Experts of a small language model.
Size: 10 layers, vocabulary 17087, 73.7M parameters.
Experts: 160 GELU neurons an expert, 4 picks a token, a softmax router.
Below are experts of layer 7 (counted from 0) of a mixture-of-experts language model. Rows are named router (the router's row for the expert), up (a neuron's input weights, with its number) and show model dimensions 80-159. Each number is 128 + 24 x the weight over its row's rms, rounded and kept within 0 to 255.
Before each expert's rows: a language model's description of what the expert responds to. This comes from a sample of Wikipedia text that the model never trained on.

# expert 2
It responds to: Number words, middle digits. Count words like two, three, several, few, and digits inside multi-digit numbers such as street addresses, years, and population figures.
router [142 127 156  83 114 116 129 106 125 115 128 182  96  80 110 136 165 143 114 112 119 151 124 172 126 156 136  90 130 152 109 178 168 119 162 106 100 126 163 161 167 140 141 154 108 113  84 100 158 119 132 141  89  79 110 124 107 123 106 104 161 109 166 130 140 122 126 147 153 106  91  91 161 168 109 122 118 141 111 134]
up0 [117 116 115 111  99  82  89 124 112 153  96 151 124 136 173 145 133 127 161  93 105 128 110 118 139 145 121 133 157 116 109 158 109 118 166 149  99 124  91 148 137 152  88 116 101  97 100 130 158 142 132 166 143 119 149 124  96 160 102 142 141 168 115 170  89  93 113  93 146 112 124 120 156 136 130 153 161 115  82 151]
up1 [113 154 151 105 124  79 136 111 154  85 134 105 126 162  83 137 172  99 154  90  83 125 120 119 116 127 111 146 119 159 149  89  91 107 123 157 120 149 145 100 127 130 130 120 115 112 141 137 143 147 131 108 124 105 100 141 159 170 133  78 180  71  93 115 166 184  92 121 166 114 126 177 151 140  89 106 106 166 113 126]
up2 [171 144 147 173 133 121  96 106 105 101 119 151 116 159 109 182 157 136 109 116 111 109 143 170 162 123 151 141 142 104 125 138 108 107 112 128 118 138 155 166 121 150 152 136 107 164  95 138 112 120 128 143  87  80  74 127 158 158 124 136 120 105 130 127 153 119 168 142 120  94 108 112 166 147 126 149 117 125 139 138]
up3 [125 137 171 129  89 143 153 115  95 100  98 123 141 150 109 177  98 148  97 130 116 121 163 117 127 113 100 137 127 114  85 154 195  95 131 167 132 149  91 118 140 149 100 159 148 139 126 126 124 118 159 142 155 108 128 113 135  83 149 130 138  84  64 148 128 163 105 121 124 130  96 109  85 135 171 144 111 122 121 114]
up4 [128 137 132 146 150 108 133 107 108 118 117  91 137 135 123 101 159 155 147  80 120 143 134 126 106 156 132 110 150 116  78 170 124 159  93 138 139 100 121  92 136 134 111 133  83 114 153 118 132 136 148 103 116  92 156 105 131 134 119 172 146 148 120  93 168 150  93 142 143  94  87 107 136 115 134 124  72  88 107 137]
up5 [119 140 135 133 134 148 117 119 124 113 126 146 159 112 137 134 142 150 115 100 104 147 133 136 152 154 155 135 129 145 140 135 153  96 145 142  95 164  82 118 128 111 127 158  87 116 115  89 137 125 152 143 150 109 126 119  78 113  96 132 110 123 149 156 110 114  97  95 133  91 116  95 134  96 100  81  92  86 107 190]
up6 [108 137 116 161 106 135  62  98 103 123 115 142 133 109 134 133  78  98 109 111 168 104 144 116  90 159 109  87 163 165 142 176 194  86 150 111 112 130 203 149 152 118 117 101 127 133 145 111 150 107 135 156 153 102 128 133 151 151 115 103 136  80 139 168 135 144 116 138 104 120  71 111 117 129 138  86 147 144 117 134]
up7 [121 105 146 124 150 146 139 102 103 124 122 120 119 148 114  94 137  92 136 103 181 109 109 135  99 109 120  82 162 172 110 150 157 129 119 120 128 153 110 100 131 148 112 154 122 103 127 118 125  79 143 153 148  75 138 104 102 115 130 141 160 121 137 128 148 164 151 144 127 120 161 115 177 148 153  89 134  95 122 138]
up8 [138 130 124 121 146 125  95 195 181 157 149 114 127 137 117 135 104 142 112  98  91 124 172 147 129 142 142 111 126 113 128 143  79 148 152 155 119 153  74  98 136  78 125 146 129 109 123 102 138 107 127 143 111 147 137 115 134  77  91 136 136 112 112 161  89 128 122 126 154 132 103  99 121 155  81 108 121 159 133 139]
up9 [118 118  77 146 165  95 113 177 124 132 134 147 126 127 116 154 143 134 102 134 166 100 130 166 114 136 117 107 146 139 123 157 127 117  94 124 124 119 100  64 147 106 125 120 122 151 103 124 166 162 156 164 124 159 137 104  87 121 130 114 153 133 133 124 101 126 109 118 158 152 116 139 145 143  95  87 112 118 123 169]
up10 [128 120 134  99 107 164 125 112 153 140 159 176 111 117 125 145 153 130 123 141 122 158 139 130 148 129 176 107 152 189 145  94 127  99 121  99  94 172 141 136 146  95 134 130 123 166  82 113 129  71 119 159 121 113 119 139 148 143  96 112 119 136 166 134 110 130 160 105 125 111 119 176 138 167  96 135 145 142 142 123]
up11 [157 178 147 139 152 138  98  83 140 130  99 143 134 167 146 111 109 134 113  90 131 124 135  62 104 108 111 124 135 124 106 131 135 129 126 115 132 105  95 101 123 105 121 137 111 156 148 127 112 141 134 142  74  98 101 116 135 106  92 143 116  27 114 130 131 180 123 145 165 147 112 119  98 128 155 126 137 143 154 141]
up12 [111 110 140 137 126  93 117 118  93  78  90 123 147 105 116 143 140 143 109  84 132 112 115 140 135 141 133 137 153 147 157 124 151  89 144 134 114 190 119 158 152 131 122 139 106  75 108  91 165 129 165 158 114 137 112  93 116 135 127 118 110  76 157 155 140 130  89 108 163 125 111  97 153 145 109 133 102 107 108 182]
up13 [115 100 126 155  96 146 121 148 115 127 121 120 133 117 164 154 101 141 117 109  86 140 102 144 194 124 139  95 142 115 141 124  93 124 156 120 112 140 148 115 167 120 130 118 158 126 153  90 176  75 142 149 179 157  94 102 130 122 123 113  93 111 138 143 124 127  99 132 164 144 119 169 126 163 145 122 143 141 143 134]
up14 [118  91 153 103 140 117 116 125 130 139 113  76 139 115 149 114 126 124 126  37 106 111 135  78 141 139 137 104 137 188 124 172 192 143 129  83 132 129 110  96 126 150 120 152  95  91 132 132 161 138 119 148 138 100 144 110 158 110 124 107 131 106 141 166 117 159 106 108 157 156 144 127 129 126 149 160 130 131 123 120]
up15 [169  99 122  71 147 116 117 127  97 115 117 141 129 131 181 127  99 144 174 101  76 125 181 117 130 128 126 107 131 133 114 115 131 148 145  68  52 112  93  91 167 140 112 116 140 122 127 116 151  89 158 158 157  98 141 133 174 150 170 149 137 123 156 132 120 123 126 149 130 152 110 163 169 156 143 107 155 128 154 154]
up16 [127 111 114 136  99 117  74 129 169 123 124 139 139 155 125 145 105 124 108 144 139 181 148 146 129 139 112 123 144 115 165 132 100 136 121 100 128 167 127 103 118 155  79 119 106 147 139 124 163 171 130 160 127 132 135 119 102 149 149 132 144  67 159 131 148 142 121 114 156 107  98 160 124  94 152 110  87 130 151 154]
up17 [ 90 135 110 144  78 132 130 113 150 109  95 158 127 151 102 111 154 127 119 123 119 128 136 116 159 122 148 157 117 100 150 143 146  97 174 113 157 143 148 151 113 136 119 113  99  92 115  96 123 139 132 152  55 144 123 119 140 171 119  98 182  95 140 165  76 108 152  99 140  94 110 130 140 114 111 138 153 147 155 109]
up18 [118  90 128 182  75 128 106 126 136 123 122 159 185  65 159 128 141 160 134 107 130 137 109 143 145 131 146 127 108 103 120 159 143 118 160 134  92 133 127 111 145 126 120 131  81 143 107  93 163  95 119 134 145  97 114  84 128 145 132 160 160 141 143 137 110 140 110 130 135 119 129 163 128 170 161  86  91  87 158 180]
up19 [ 92 104 137 111 130 115 128 101 126 104  99 142 142 113 155 132 137 156 103 113 136 133 130 116 168 167 164 158 162 120 138 120 139  88 170 108 102 150 140 152 131 136 138 161 120 124 127  66 177 120 169 156 137 114 128 117 127 111 111 104  99 125 146 184 122 140  97 114 113 119  71  95 140 169 108  96 110 127 120 140]
up20 [138 129 101  81 111 119 105 151 131 109 116 125 121 107 112 126 123 167 119 112 128  99 105 123 144 154 145 128 205 162 172  93 114  94 119  95 110  91  70 149 146 122 116 130 108  74 150 117 144  99 119 126 128 132 126  98 147 125 117 126 108 105 162 172 135 145 159 123 151 118  96 117 148 136 154 147 132 131 173 102]
up21 [133  81 115 171 155  89 120  87  81 116 116 131 144 154 136 114 153 159 157 121 156 138 151 184 137 154 105 126 140  88 117 124 132 140 137 150 105 184 167 164 129  50 113 131 129 158 145 130 184 143 140 161 140 142  97 104  87 129 122 121 121 149 190 136  92  93 109 144 112 134 118 121 122 166 102 119 117  98 168 135]
up22 [110 136  95 106 106 124 123 167 126 132  99 122 173 126 120 156 156 166 140 113 131 110 180 158 126 127 153 114 155 116 125 114 114 124 168 138 105 135 162 114 167 118 128  95 133 144 124 132 102 127 112 155 125 145 145 118 123 131 128 153 129 175 187 171 139  93 150 110 113 106 113 141 114 118 109 104 138  88 134 104]
up23 [134 135 122 171 115 140 124 123 122 117 123 142 161 138 139 126 107 149 107 146 160 101 167 156 144 203  93 105 140 142 122 114 103 130 130 164 171 139 223 125 101 150 109 140 143 110 117 119 124 126 120 155 160 119 119  95 127 138 103 156 106 138  99 136  92  85 154 137 152  97  93 129 173 149 154 123  97 128 151 135]
up24 [132 128 142  94  93 110 182 183 127 124 122 153 140 147 110 110 157 119 134 131 122 119 129 156 141 112 163 207 120 127 129 157 132 121 126 140 139 147 160 119 142 113 143 148 130  96 102 113 139 130 127 175 119 141  96  87 122 146 121 119 145  94 153 136 100  41  97 173 117 115 128 124 180 158 154 137 152  80 100  85]
up25 [113 122 146  95 161 127 121 119 163 133 110 132 141 116 130 112  99 113 127 150 138 100 166 101 149 117 103 158 150 142 122 116 119 146 129 135 130 166 119  65 140  81 144 171 118 133 104 108 116 154 174 105  89 141 152 145 105 111 141 152 101 129 154 148  94 150 114 135 147  98 149 122 134 161 120 149  88  97 125 152]
up26 [140 125 131 134  99 110 126 128 164 153 142 114 124 102 161  58 124 146 116 141 144  94 159 159 157 115 138 122 160 100 145 124 181 113 113 145 111 117 121 157 130 151 124 160 108 162 102 108 129 105 134 127 125 141 144 154 149  93  74 148 122 114 119 163 127 134 120 119 110  89  95 110 117 106 143 129 127 119 139 137]
up27 [162 114 160 128  83 158 170 161 181 117 111 133 125 137 151 125 147 100 119 143 101 107  87 168 161 114 103 163 135  93 170 137 105 123 119 110 134 120 117 127 147 129 128 156 145 105 144 136 153 114 117 129 121 114 123 132 111 122 109 120 122 133 138 152 126  81 129 170 122 131  82 147 151  99 130 108 144 116 117 124]

# expert 55
It responds to: Digits in years. Digits inside years and other numbers, especially the second or third digit of dates, such as 2(0)25, 20(1)4, born dates.
router [112 112 153  85  84  98 118 110 137 123 133 170 125 116 131 137 158 148 101 111 134 128 139 143 142 154 153  99 152 176 154 155 142 106 129  87 119 138 146 149 167 165 106 175 120  96 104  67 137 119 138 132 125 109  94 127  99 136 112 116 143 104 148 151 132 149 135 114 171  99  77 106 172 169  99 128 139 123 127 149]
up0 [ 96 154 101  90 148 137 141 117  74 122 104 155 151 130 129 166 114 142 140 140 143 130 148 149 124 117 107  93 143 126 117 161 132 121 140 102 102 153 120 105 127 171 128 116 134 106 107 141 117 164 113 178 119  73 124 143 106 138 134 137 131 149 120 130  88 150 100 136  46  69 126 154 122 146 130 121 121 122 122 132]
up1 [ 79 108 125 140 157 158 138 104 118 108  83 141 117  97 126 182 164 140 109 102 131 104  89 113 108 102 109 123 128 165 152  97 143  98 162 124  87 125 130 111 103 141 102 113 157 111  87 100 175 146 121 141 100 139 194 113 125 120 147 121 122  91 118 141 166 140 126  65 143 170 140 132 120 136 122 126 153 138 115 145]
up2 [ 61 113 114 139 168 121 137 125 136 136 130 144 142 160 106 128  94 133 138 139 181 131 148 149 120 146 146 168 117 114 101 110 151 112 134 160 138 125 120 133 151 114 146 125 167 163 136 117 115 113 143  90  81 112 112 112 139 120 138 144 154 110  29 144 111 137 158 150 137 111 117 158 115 143 132 128 121 149  98 151]
up3 [152 139  83 134 144 128 136 148 134 107 106  74 120 129 112 102 106 157 102 119  97 112 136 177 114 141 107  62 134 135 137 125 128 110 184 124 109 158 135 162 149 124 110  94 136  80  97 124  99 128 120 150 105 148 172 135 125 127 133 158 124 150 130 141 139  99 142 142 132 131 118 115 154 149 135 133 154 101 101 133]
up4 [131 146  91  84 126 133 172  93  91 142 136  95 116  88 112 141 110 103 156 141  83 101 137 160 109 146 151 142 179 129 146 136 120 146 164 102 127 122 128 157 135 154 159 125  98  87  96  98 120 135 161 163 154 130 151 136 148 149 121 139 114 126 141 163 122 175 144 154 146 132  93 109 100 151 143 100  94 132 102 118]
up5 [129 140  85 116 166 135 133 153  67 121 120 128 122 121 143  86 145  99 107  90 130  43 162 104 141 162 130 153 160 116 165 125 116 139 164 173  86 102  91 114 136 112 161 129 117 119 130 127 128 141 118 146  67 150 144 143 124 121 138 137 129 126 114 115 127 169  84 142  95 126 143  94 112 112 130 154 143 113 141 139]
up6 [131  97 142 145 127 111 176 165 163 110  85 114 178 119 116  95 142 115 140 126 125 119 159 104 161 102 147 120 127  78 129 147 124 159 122 119 121  96 139 118 129 112 118 117 136  92 119 133 102 136 142 132 124 122 191 127 128 120 191 127 146 126 139 131 130 128  70 151 136  93 147 138 167 130 133 118  77 106 133 139]
up7 [133 139 159 136  95 119 178 131 133  86 121  86 156 110 100  71 151 126 162 136 104  94  99 156 129 161 132 158 131 111 143 134 118 111 120 137  92 139 134 162 134 108 136 113 110 109 112 111 152 133 137 149 153 133 121  98 142 176 178 122 126 215 119 109 111 133 103 113 185 105  96 102 131  69 123 145 128 124 123 134]
up8 [108 135  99  95 139 111  93 149  97 139 124 121 162 132  90 102 132 162 105 118 146 170 128 136 118 126 134 119 119 125 127 120 124 180 158 151 136 130 124  82 141 143 122 138 115 105 113  94 159 133 112 128 126 122 170 108 135 172 126 118 151 122 139 161 134  97 114 122 134 106 151 151 139 117 129 134 144 111 106 150]
up9 [142 136 151  76 105 138 130  97 151 127 139 131 129  76 144 130  75 111 117 159 121 108 131 147  84 170 122  75 139 137 106 126 105 150 168 124 119 113 134 134 171 128 112 203 112 179 152 118 144  97  86 123 107 150 138 131 118 138  90 145 156 132 175 126 129 124 151 142 120 124  90 108  79 152 146  99 128 110 147 143]
up10 [112 147 134 118  88 108 168 126 107  92 129  88 136 143  64 138 173 154 134 114 145 165 106 158 136 144 118 124 112 108 137 112 129 111 125 139 100 136 160 125 107 144 150 134 125 117  99 136 117 150 163 117  98 121 141 124 144 132 135  80 112 115 125 142 139 118 112 129 177  99 126 125 173 141  94 170 153  88 129 161]
up11 [ 87 127 150 137 130 136 117 162 106 123 145 149 176 154 100 132 118 112 135 137 134  98 155 136 114 150 181 169 159 136 115 137 108 126 146 122 144 152 141 113 128  95 159 125 140 149 157 114  96 114 119 122 125 106  87 178 147 140  89 126 136  91 102 146 137 124 126 124 142 123 139 137 158 147  97 108 114 112 102 118]
up12 [182 126 113 110 162 138 116 143 128 156  82 136 133 125 152 100 130 133 128 113 128 154 113 131 140 143 103 171 152 102 126 100 134 121 138 103 141 164 146 113 124 162 140 124 126 140 118 124 119 140 130 133 119  96 124 158 102 130 154  96 136 138  93 149 160 114 119 153 138 126 129 170 123  89  96 156 122 144 104 171]
up13 [ 91 128 122 141 101 140 167 147 130 113 116 104 162 129  90  78 151 131 149 153 122 162 141 156 108 194 155 169 144 109 108 161 101 112 109 139 102 113 155 132 122 115 117 103 121 155  74 116 126 129 157 130 148 120 149  88 112 137 139 119  86 129  95 130 139 129 109 134 184 125 108 109 145 116  75 135  96 130 104 141]
up14 [107 135 150 151 148 106 165 140 103 144 128 106 163 137 119 146 134 102 107 112 107 130 123 111 157 148 131 157 152 123 107 141 103 115 116 143 139 144  83 116 167 142 179 100 128 144 150 121 141 137 152 115 132  76 155 114 148 112  87 110 140 121 118 132 155 126 128 122 161 137  97 116 192 143 182 132  95 114 146 122]
up15 [123 109 126 123 110 133 139  96 142 148 121 113 123  99 109 132 145 152 121  91 139 164 132 178 134 135 141  87 120 124  39 157 155 111 135 137 107 154 151 149 177 124 157 144  83 126 114 115 149 115 156 182 142 104 154 113 102  94 148 123  83 122 106 151 145 154 117 126 142 123  83 100 156 126 140 112 131 130 105 122]
up16 [124 109 111  90 155 134 136  94 128 145 130 125 141 105 136 182 121 111 104 119 132 165 152 142 140 102 148 108 125 103 100 165 115  70 112 144 136 111 180 170 128 159 132 140 104 121 158  90 110 111 112 151 119 115 140 119 114 132 181 101 170 138  90 153 139 119 141 131 107 130 132  85 114 134  96 114 146 140  97 131]
up17 [ 84 156 105 113 119 176 121 117 112 130 127 163 131 157 104  79 152 135 147 141  99  97  96 149 133 131 169 165  93 137 136 160 146 139 109 175 107 110 114 134 106  94 133 115 117  72 154 133 107  92 148 149  81 179 114 123 132 130 123 119 121 133 123 165 148 109 102 128 127 110 139  84 113 139 146 130 133 133  70 108]
up18 [127 114 160 109  97 127 138 124  89 139 100  99 132 112 126 136  90 120 141 109 161 105 147 129 104 161 112 126 127  96 136 144 192 128 138 124 104 130 110 124 149 112 143 130 121 144 135 125 101 122 159 150 135 101 100 129 133 120 119 155 157  88 120 140 100 172 133  85 113 160  94 154 116 113 143  73 144  91  82 135]
up19 [162 104 162 126 131  94 148 134 148 145 111 125 143 106 134 174 130 110 143 131 168  86 138  82 168 148  80 131 151 133 116 142 104 124 136 134 123 115 117 158  61 191  75 113 139 130 170 136 150 102 127 158 133 122 154 108 115 137 139 151 147  95  89 139 133  78 140 160 104 124 132 119 143 129 127  87 148 146 127 149]
up20 [117 105 133 155 102  79 127 109 137 135  91 146 133 114 127 151 144  97 135 121 133 104 150 149 137 145 124 129 129 135 106 116 145 140 101 107 138 164 121 118 131 144  69 175 153 131 124 104 147 109 156 131  97 145 135 108  88 154 144 126  91 120 130 150  86  99 111 151 138 123 127 126 167 140  97 108 123 108 109 149]
up21 [117 145 140 132 144 117 168  76 147 111 117 167 132 108 114 139 155 139  92 113 128 137 165 160 168 127 136 110 155 132 113 160 146 102 136 126 108 158 167 130 159 115 136 111 102 107  83  92 172 170 162 168 110  88 133 130 128 141  93  91 129 105 114 173 145 132  91 130 139 109 113 113 155 116 118 119 114 121  97 115]
up22 [125 164 145 109 120 136 137 152 127 108 118  75 176 108 132  90 108 106  99  95 133 107 123  83 128 160 120 154 111 124 111 120 127 132 127  87 112 106 169 120 126 146  78  86 127 108 127 153 148 117 144 148 131 114 154 156 106  75 128  95 107 121 147 107 128 100 116 125 153 144 123 145 138 139  92 110 115 133 108 123]
up23 [122 134 119 117 132 114 140 130 118  98  89 131 145  98 102 140 141 152 144 102  83 132 145 136 159 128 140 104 173 116 115 152 152 132 175 133  96 158 124 132 167 120  94 133 103 125 101  78 150 121 186 169 128  95 121 124 119 141 123 109 137 114 153 157 138 137 116 145 155 121  91 112 146 120 110 117 104  99 134 157]
up24 [ 61 100  88 166 149 109 132 149 115 126 131  94 134 145 130 138  80 166 145  91  99 122 150 129 121 122 120 143 134 134 146 142 127 101 130 111 124 143 133 124 101 133  77 141 150  76  85 130 127 127 134 125 136 119 107 129 104 138 146 174 113 169 124 109  99 143  98 114 149 120 121 160 112 124 116 129 127 109 136 159]
up25 [108 151 130 125 138  87 166 129  98 141 139 144 147 124 107  99 178 133 144  81 166 132 120 123  81  61 104 105 157  89 149 178 148 120 101 131  84 156 135  98 135 146 131 120 126 107  82 112 120 148 134 149 115 108 138 126  73 157 140 135 121 122 173 140 136 144 126 138 159  97 136 136 115 149 133 105 130 110 130 118]
up26 [108 131 137 152 100 120 156 102 153  85 112 140 128 118 143 152 164 114  87 124 102 111 121 144 138 151 115 185  98 109 124 127 112  81 138 127 117 117 150 132 106 115 159 135 103 152 150 122 150  87 157 111  66 105 114 144 132  99 143 127 107 140 121 144 131 174 120 100 114 119 118 104 161 159 110 139 139 134 128  98]
up27 [160 138 133 141 126 117 146 121 132 111 114 137 141  88 131 139 173 150 100  79 124 147 125 152 151 156 140 125 156 107 117 142 148 126 178 156  88 121 183 120 144 142 148 149  69 145 128 105 157 116 162 164 102 110 109 115 133 104  87 140 142 111 153 169 138 134 112 128 116 134 112 103 111 129 141 134  99 107 100 135]

# expert 56
It responds to: Digits in data tables. Digits in table data such as climate temperatures, league standings, dates and percentages, like 19.5, 3–1, 8.7%.
router [106 133 148  67 130 104 152 129  90 103 140 170 113  86 119 119 132 146 107 125 141 172 118 175 133 139 137 129 132 141 112 150 147 136 148 122  96 133 146 170 210 153 130 169  74 103  86  87 137 123 135 120  93  93  82 124 132 107 116  77 131 115 171 150 162 119 134 160 153 131  90  92 148 148 116 137 117 131 128 140]
up0 [160 152 105 102 126 136 104 139 125 114 113 130 134  89  96 137 112 132 112 107 135 139 154  89 141 133 110 105 112 136 145 101 131 132 124 139 106 153 138 122 159 138 130 155 118 104 165  83 113 126  95 165 100 139 191  86 117 120 126 152  65 108 130 144 127 126 108 174 126 105 109 150 143  92 112 136 121 125 128 150]
up1 [125 166  92 132 139 173 139 142 100  77 130 153 123 102 125 133 143 148  87 122  91 119 145 148 147 139 131 109 134  89 155 164 139 109 157 113 116 129 123 135 102 142 140 113 140 127 124 114 132  96 124 124 105 143 123  83 115  77 128 131 123 116 108 154 150 148 114  72 156 130 146 122 123 169 133 138 165  82 122 148]
up2 [133 160 135 110 109 118 130 137  95 113  94 160 125 101 145 148 110 159  69 154 116 121 124 147 152 172 171 131 191  62 117 113 123 146 137 146  89 111 138 150 133 126 152  86 123 160  88 125 129 133 160 141 148 140 122 133 172 102  67 133 133 115 123 159 115 124 162 125 116 110 153 122 148 158  99 125 168 117 115  96]
up3 [176 112 118 166  72 110 160 111 148  99 122 161 121 110 159 107 138 137 138  83 106 118 126 130 120 136 152 123 131 114 135 146 166 112 124 124 136 136 149 183 167 162 121 138  76  94 143  98 146 122 107 121 101 127 128  98 134 133  96  98 131 120 109 145 143 122 116 132 116 133 160 108 124 161 142 147 150  93 127 154]
up4 [ 83 149  94 147  96 150 102 109 144  75 117 139 144 117 171 106 177 143 111 150 113 108 188  98 137 143 149 115 159 134 151 136 135 140  86 133  84 122 157 140 155 124  88 125 105 140 141 132 122 131 121 105 118 116 150 144 128  85 105 143 137 124 120 143  95 175 104 123 154 114 126 133 141 171 127 131 143 117 130 118]
up5 [102 132 142 113 159 138 129  71 126  94 120 129 139 153 120 146 132 143  96 115 134 108 116 140 102 131 120 120 150 136 126 156 108 112 163 125 130 128 143  65  99 175 152 157 150 129 125 127 117 158 110 136 126 112 109 132 168 109 160 123 119 131 124 139 127 127  96  78 117 122  81 140 148 122 103  93 144 112  92 126]
up6 [ 99 120 109 105 140 102  88 135 135 114 113 138 103 138 100 133 128 127 166 140 148 100 159 174 119 148 168  84 128 121 176 131 162 133 110 162 113 131 188 121 149 108 125 102 137 132 114 119  63 107 135 137 149 152 118 134  80 125  84 114 137 127 148 148 109 155 120 123 107 111 117 121 138 135 110 107 136 136 134 156]
up7 [ 63 165 119 151  95  84 136 119 117 123 124 138 167  82 128 140 129 112  95 104  95  91 120 145 159 118  91 113 138 103 136 148 113  99 107 113 155 135  99 103 172 158  78 152 109 135 137 121 162 123 174 116 115 140 105 119  85 137  83 125 122 146 127 144  66 116 122 137 104 113 169 118 167 117 124 132 168 110 149 139]
up8 [142 137 105 155 137 128 127 143 112 125 108 138 125 119 116 110 151 163 115 126 138  85 176 141 136 159 144  95 164 143 103 133 142 160 162 143 105 165 139 113 153 128 111 160 155 143  94  87 127 135 155 128 176 115 116 158 118 129 110 160 111 138 131 135  86 139 131 100 137 125 143 170 135 134  95 103 109 120 116 104]
up9 [139 141 158 145 153 116 121  94 131 119  87 108 133 118 124 114 162 133 139 101 102  77 147 171 135 140 131 116 111 118 146 153 141 111 140 161 133 111 143 109 120 121 139 142  99 142 149 132 138 137 136 133  99 124 118 134 126 111 119 151 122 132  91 145 157 156 153 169 133 120 159 126 138 142  82 135 154 135 115 119]
up10 [117 134 134 124 112  74 154  99 166 119 107  97 153 119 126 119 156 152 118 130 115 109 171 166 176 135 169 113 137 117 121  94 134 140 144 117 142 139 143 127  97 130 135 105 130  92 107 104 140 101 154 110 170  99 140  98 145  79 182 150 110 129 147 148  87 138 132 127 119 127 132 137 111 134 109 120 126 141 114 126]
up11 [132 140 165  97 121 114 126 125 112 134 138 123 148 107 114 182 117 155 188 101  96 140 133 143 146 122 146  86 132 153 131 118 194 118 129 147  71 110 153 146 137 119 140 145 116 112 137 128 133 110 179 159 116 151 127  95 128 128 135 125 106 130 110 120 131 118 113 193  99 126 176  94 129 128 103  97 111 117 130 130]
up12 [ 88 125 140 120 166 107 145 115  98 169 107  95 122 127  87 172 140 109 122  99 145 159  97 111 137 123  49 140 138 130 136 138 150 130 130 153 105 113 143 109 127 115 125 143 153 110 134 150 163 120 138 144  90 112  79 120  81 128 122 100 151  89 117 150 135 177 119 147 175 136 145 118 129 145 105 130 159 141  98 136]
up13 [113 144 144 119 142 101  76 137 124  98 126 131 133 125 140 132 129 129 132 136 127 125 157 143 102 121 124 148 148 136 159 127 118 147 106 166 119 129 122  97  74 109 109 136  96 117  98 141 154 140 150 101  96 106 132 118 140 144 162 145 124  95 112 162 132 108 140 155 102 149 112 147 139 129  92  93 140 158 136 126]
up14 [ 96 140 139 134 120 100 131 126 129 101  83 104 153 155  88 138 133 133 135  92  81 121 106 104 161 130 122 140 143  76 117 166 120 103 132 141 132 131 123 117 142 148 116 170 140 120 128 109 145 169 164  84 125 146 146 156  82  89 128 117 140 125 125 130 126 129  73 108 131 105  93 114 148 163 124 145 118  67  73 148]
up15 [102 141 172  99 125 111 142 100 102 119 105 122 170 145 161 116 125 151 134 152 123  63 134 157 118 116 132 103 129 125 142 134 118 132  99 120 143 134 147 128 119  96  77 113 118 132 120 130 187 155 150 156 166 151 141 112  99 107 116 141 107 133 159 120 130  93 115 109 133 101 126 110 136 144 110  88 139 108  96 123]
up16 [107 147 109 133 153 124  99 116 156 121 123  95 141 133 142 121 115 136 116 149 128 121 130 184 119 131 105  82 120 102 161 157  81 137 139 149 118 126 119  98 164 133 106 168 160 131 180 120 119  86 163 117 136 142  92 107  79 135  96 134 130 132 126 146 149 126 129  77 150 146 111 108 121 139 118 133 146 127 157 151]
up17 [ 72 160 123 107 136 124 140 107 122  80 122 137 164 150  96 113 151 118 108 135 138 119 127 138 135 167 128 131 151 147 122 104 137 123 131 191 175 136 111 107 144  84  70 131 126 152 126 117 124  81 130  73 130 137 170 149 132  83 145  65 146 152 106 133 117 143 146 151 115 102  89 162 142 145 119 102 130 107  98 139]
up18 [138 151 105 102 136  95 135 113  89  79 133 115 134 127 145  80 144 152 148 121 158 133 142 139 158 137 139  92 132  87 121 107 118 125 142 154 183 115 129 142 153 134 124 133 113  88 128 132 162 151 172 117 121 160 114  99 137 142 145 127 121 150 148 140 121 157 116 130 142 141 148  70 113 138 167 142  78  92 145 140]
up19 [116 149 151  98 159 131 158 136 116 121 100 117 138 177 125 156 112 130 136  98 118 115 173 163 135 125 105 123 133 140 156 149 157 135 151 125 111 105 137 113 151 120 123 139 130 137 171 103 125 145 137 102 144 144  56 110 145 141 122 112 129 133 165 145 116 137 148 142 123  88  93 148 124 127 166  97 147 142  98 158]
up20 [ 70 126 138  93 156  77 146 147  87 107 133 113 146  97  94 145 129 144 141 122 160 133 120 145 146 135 125 107 135 159 160 127 137 119 146 152 113 158 144 140 126 135 142 110 170 127 117 103 148 132 119 139  90 152 145 148 140 136 101 118 123 132 121 131 122  95 117 158 122 158  91 137 183 140  79 115 177 147  82  86]
up21 [ 91 152 131 142 150 122 136 156 115 117 134  95 127 111 106 128 167 163 142 102  85 138 115 146 132 151 143 133 126 116 153 140 164 143 185 158  82 146 179 139 100 120 127 116 102 103 177 142 123 106 148 102  73 128  99 116 134 136 114 105 119 111 143 165 150 166  81 130 116  75 132 106 144 148 101 115  82 121 112 126]
up22 [145 140 153 124 152  88 115 112 143 118 131 129 127 122 104 131 118 131 121 123  92 138 155 187 158 154 108 134 142  86 153 176 141 100 125 120 106 162 119 149 108 147 145 116 113 121 123 126 142 140 136 144 142 133 131  85 140  99  98 137 133 111 127 126 101 106 133 117  91  92 144 120  70 101 110 110 147 125 115 147]
up23 [129 137 109 169 160 107 128 103 110 137 114 107 106  91 114 149 131 178 113  88 133 113 122 150 131 134 127  77 145 147 119 151 131  56 150 118 135 160 120 111 117 135 129 132 105  82 125  99 146 116 133 136 121 121  98 142  99 134 106 121 124 137 120 151 102 147  70 107 162 104  89 125 189 103 118  91 142 148 113 183]
up24 [126 153 116 111  97 104 126 150 100 105 125 154 131 145 109 156 149 142 120 116 122 137 135 146 114 169 141 125 117 127 142 125 142 131 132 165 139 128 108 144 164  83 134 149 137 141 140 109 109 132 113 115 101 132  93 160 122  69 163 170 136 132 130 140 122 126 176 120 182 104 140  96 120  82  91 108 139  90 155 113]
up25 [110 139 138 122 115 111 108 143 134  91 118 128 172 150 129 112 161 127 152 109 114  50 120 167 175 178 172  97 130 150  89 125 138 111 136 160 126 148 141 145 144  89 124  78 120 108 127 137 135 131 155  89  71 138  99 156 143 136 133 167 152 104 112 147 127 137 135 106 147 120 105 162 124 159 113 124 137 103  89 151]
up26 [150 134  88  96 110  93 139 105 118 112  91 146 146 124 134 142 147 159 133 131  93 119 148 133 127 120 182  88 133  95 137 111 113  93 140  94  75 136 184 147 134 111 109 110 101 156  64 150 151 130 115 130 102 109 120  78  97  79  96 136 130  74  97 169 110 159 136 138 135 135 153 161 110 151  89 104 170 124  71 119]
up27 [ 96 140 115 107 157 132 147 107 136 137 115 130 124  78 119 108 125 115  85 100 165 136 144 108 129 151 105 111 144 153 161 133 158 149 120 100 137 143 112 133 128 106 115 153 106 121 113  91 131 138 113 125 148  92 103 108 121 128 134 159 166 105 174 148  94 171 148 101 127 139 176 114 154 123 162 102 157 102  95 122]